config = dict(
    experts_per_token=1,
    normalize_top_k=False,
    norm_eps=1e-05,
    parallel_block=False,
    optimizer='muon_variant',
    lr=0.00446,
    final_lr_fraction=0.03,
)
Below are experts of layer 3 (counted from 0) of a mixture-of-experts language model. Rows are named router (the router's row for the expert) and show model dimensions 0-127. Each number is 128 + 32 x the weight over its row's rms, rounded and kept within 0 to 255. Numbers have three digits each.
After each expert's rows: a language model's description of what the expert responds to. This comes from a sample of Wikipedia text that the model never trained on.

# expert 15
router:060050083083104181125152167180124120193160140095146133091126111123090151119199100149117122116144132129122096175103148105106085139090167121102139123120103139127150111125097155098056132150163186093123091198125104102139136116167112085150170156068111152080188175127047150127131079067120155134193117128115099044104129116053172138073132077199106176094085113161164177125100196111139099077076
What it handles: Biographical connectives

# expert 10
router:113173141191148174098123072120112085183101194143133107140167156126163083140082057165171081196176162110139140101093134183167172097145131152172151083125157135135113154161093082135155176120118063068148171070122166133122131186110112175137148096194169133137103048162171083146128139135119104083128079167168115177154113140127104117094103124084069138112135154137080134127166097140101135206155
What it handles: Name-initial capitals

# expert 0
router:199093131162061148110062092112105096094077177150153171113136097133174071128102121157179157199110140178147105112141156188088115102045166119061112170143198129074110117142139181192170140143082120110112075166070153089160137126150093075156138068095159153119150147184195119111170153147087138130067100177157119126113192138133148078139107115111136164117143170148181113114129148123123136090114
What it handles: Media and entertainment nouns

# expert 1
router:123119116145094108152156159106086142132099092108187136159125104138116159124164165146098060118119145108102170142120139071086151118110093134146095084136130155158120148162183134084082158138154104172149118120217154110146154148183137150128183178121122119173073131151121084170147146184116154097132138119093175095089229094116181109151131114086125065163168090130162101119089087134061148191130
What it handles: Infobox field labels

# expert 13
router:179188093131164169163122139088093148138136170136186150149096149135151113082094171152160122052146113159128173136206126163136111077146159161139082151111100141144132168068081055138097120139113190169137160138138146135067127116154135129101112193141164103157139118142127121143153163100108131125118106117182141136151125096185170098174166113166145103135113146174091151077164136130168149183195
What it handles: Foreign name fragments

# expert 2
router:087135162111168106191156139100187115101109128103063135143089140100060106119165129097109170057108175096114132101098109166139120142134148100068122124108210145091175128154142145150188138100109114150129156132110093154080129141016162158146176129158085169101109158096120123120122095144144174122131173136113112138191113158106092111163113108190135082137126087098117078139083181187148093150070
What it handles: Line breaks, quote openers

# expert 7
router:176147122089147104133100068127176197088063157108135120120195158137182121105110124136110149134124130115201122174089154094188141159129118085184114098101129147109129100145197117114151108124104104063155117053195108118153153126104121133093152102182161072090151109122153135116110217094097105204114160050158141169135144130201130111133186177088178183143149128127140133189157133123155119107127
What it handles: Word-initial prefixes

# expert 8
router:127150129180085074124135126125124125116167081162112163186082178128146138100109150141137115134135155179141149117110103126147124129155093118177153181060139130153093154121066139168136090154110071137170117147115165158127160133154097151073082115119128142140076111080179092068147166128137143101096064152145119103138068139155169109160095098125171153140120108158072186145178127116101169076128
What it handles: Table pipes, section headers

# expert 14
router:152163149135183196114121103139136142113147141099167181141183067110172174144119177126156135167129083098142174178135139132113157184097076141174145125194141139126063145094166081104113106177140142068058172118135108208125134127172085149123140107183131122135104109058175050098163162137113081136076043087160100115134118138109040108156100160075168138085165173155134143121164107140101150157177
What it handles: Leading digits of numbers

# expert 11
router:133051129105190096140140133175080136177145063132137120115124106148127087139134129143100155126124057093072119158115088114142117137101141130088175217119065082112139152130078091113063093105169128131115114149126153087155139085117165110142085088093138097160132121127144189133102051179183062162168146118083167118128159108149100172154153193139130109162129098115186103123126093177147145111115
What it handles: Concrete nouns and stems

# expert 6
router:116139166155179116137079087145138069104151070118111061126125180148148180088127133091158103092113132119155064111094084138114093136108112132137173094165103087121131079116136131050131152127092163137101119183132141114140115145145091130125051120140145176135123160147154109135130146123107146079125168146163150137060166121141129116162102153111110174188132184033121110053187114119086192078106
What it handles: Mid-word syllable pieces

# expert 12
router:055090092091153114191152162129120147160179143108143087135192132128098166199170106083089126152135093149114128136160157100133096111158120134102155108166118116150171094150088154099113154091149144173158117120124082095140098080071153118096140102099093074130127155163064188155158102070157131147149170129088115092086120123072140133112157145117090071146087104063144155179075147106116063099092
What it handles: Prepositions, function words

# expert 4
router:136155129150105108146059167117099148132071165153165158138130121142135102185085126144119111089180104091133139125120142147087154075120134148118112133096108152187069131119172089126172103159096150101156133123114172176132141099132181165067143107105154124177170178149146149119122168172117108110081124126115153138088134087124092125073084145050099148104124181115162117108149098129145164110195
What it handles: Numbers, symbols, LaTeX

# expert 9
router:174105114142153169092091115087124089145184175134113087106093076103172088198095078144157145134088130175140111128189114104095128145114138142102121144104154089130115130098127155190121075136117151167115079114080107097102127091144098073172132192076143103124156126114078066171091080122116113115154119150155063187123094141140179160081166064110130066124132138184134174138120205097157183167182
What it handles: Sports and election results

# expert 3
router:129127130130101108043142155179159111140108152186127186080123103100104130108123113127142114215118127131153142075167129087142170126178153117162136113191087122115173136114116124184127130129163083177076182129075136100177106150193160073206073144085105127116121096115067148092108077122118112156111116088084136157139080142151102196160141110157133172072146131182119094148092057077109053131166
What it handles: Given names and titles

# expert 5
router:187142131152013140057117140104089133052156041149094106139097111118150194122095173120113126138168112116090091141174137094123150143189041129173107113134134127186093142138130098126164106141117095132123140135098130199149117144194063186117111152130094158146077068133119169120105133141136157094111087156141172108123105126116104163084084158113127129122080176148079122092172084135106157124102
What it handles: Sentence-ending periods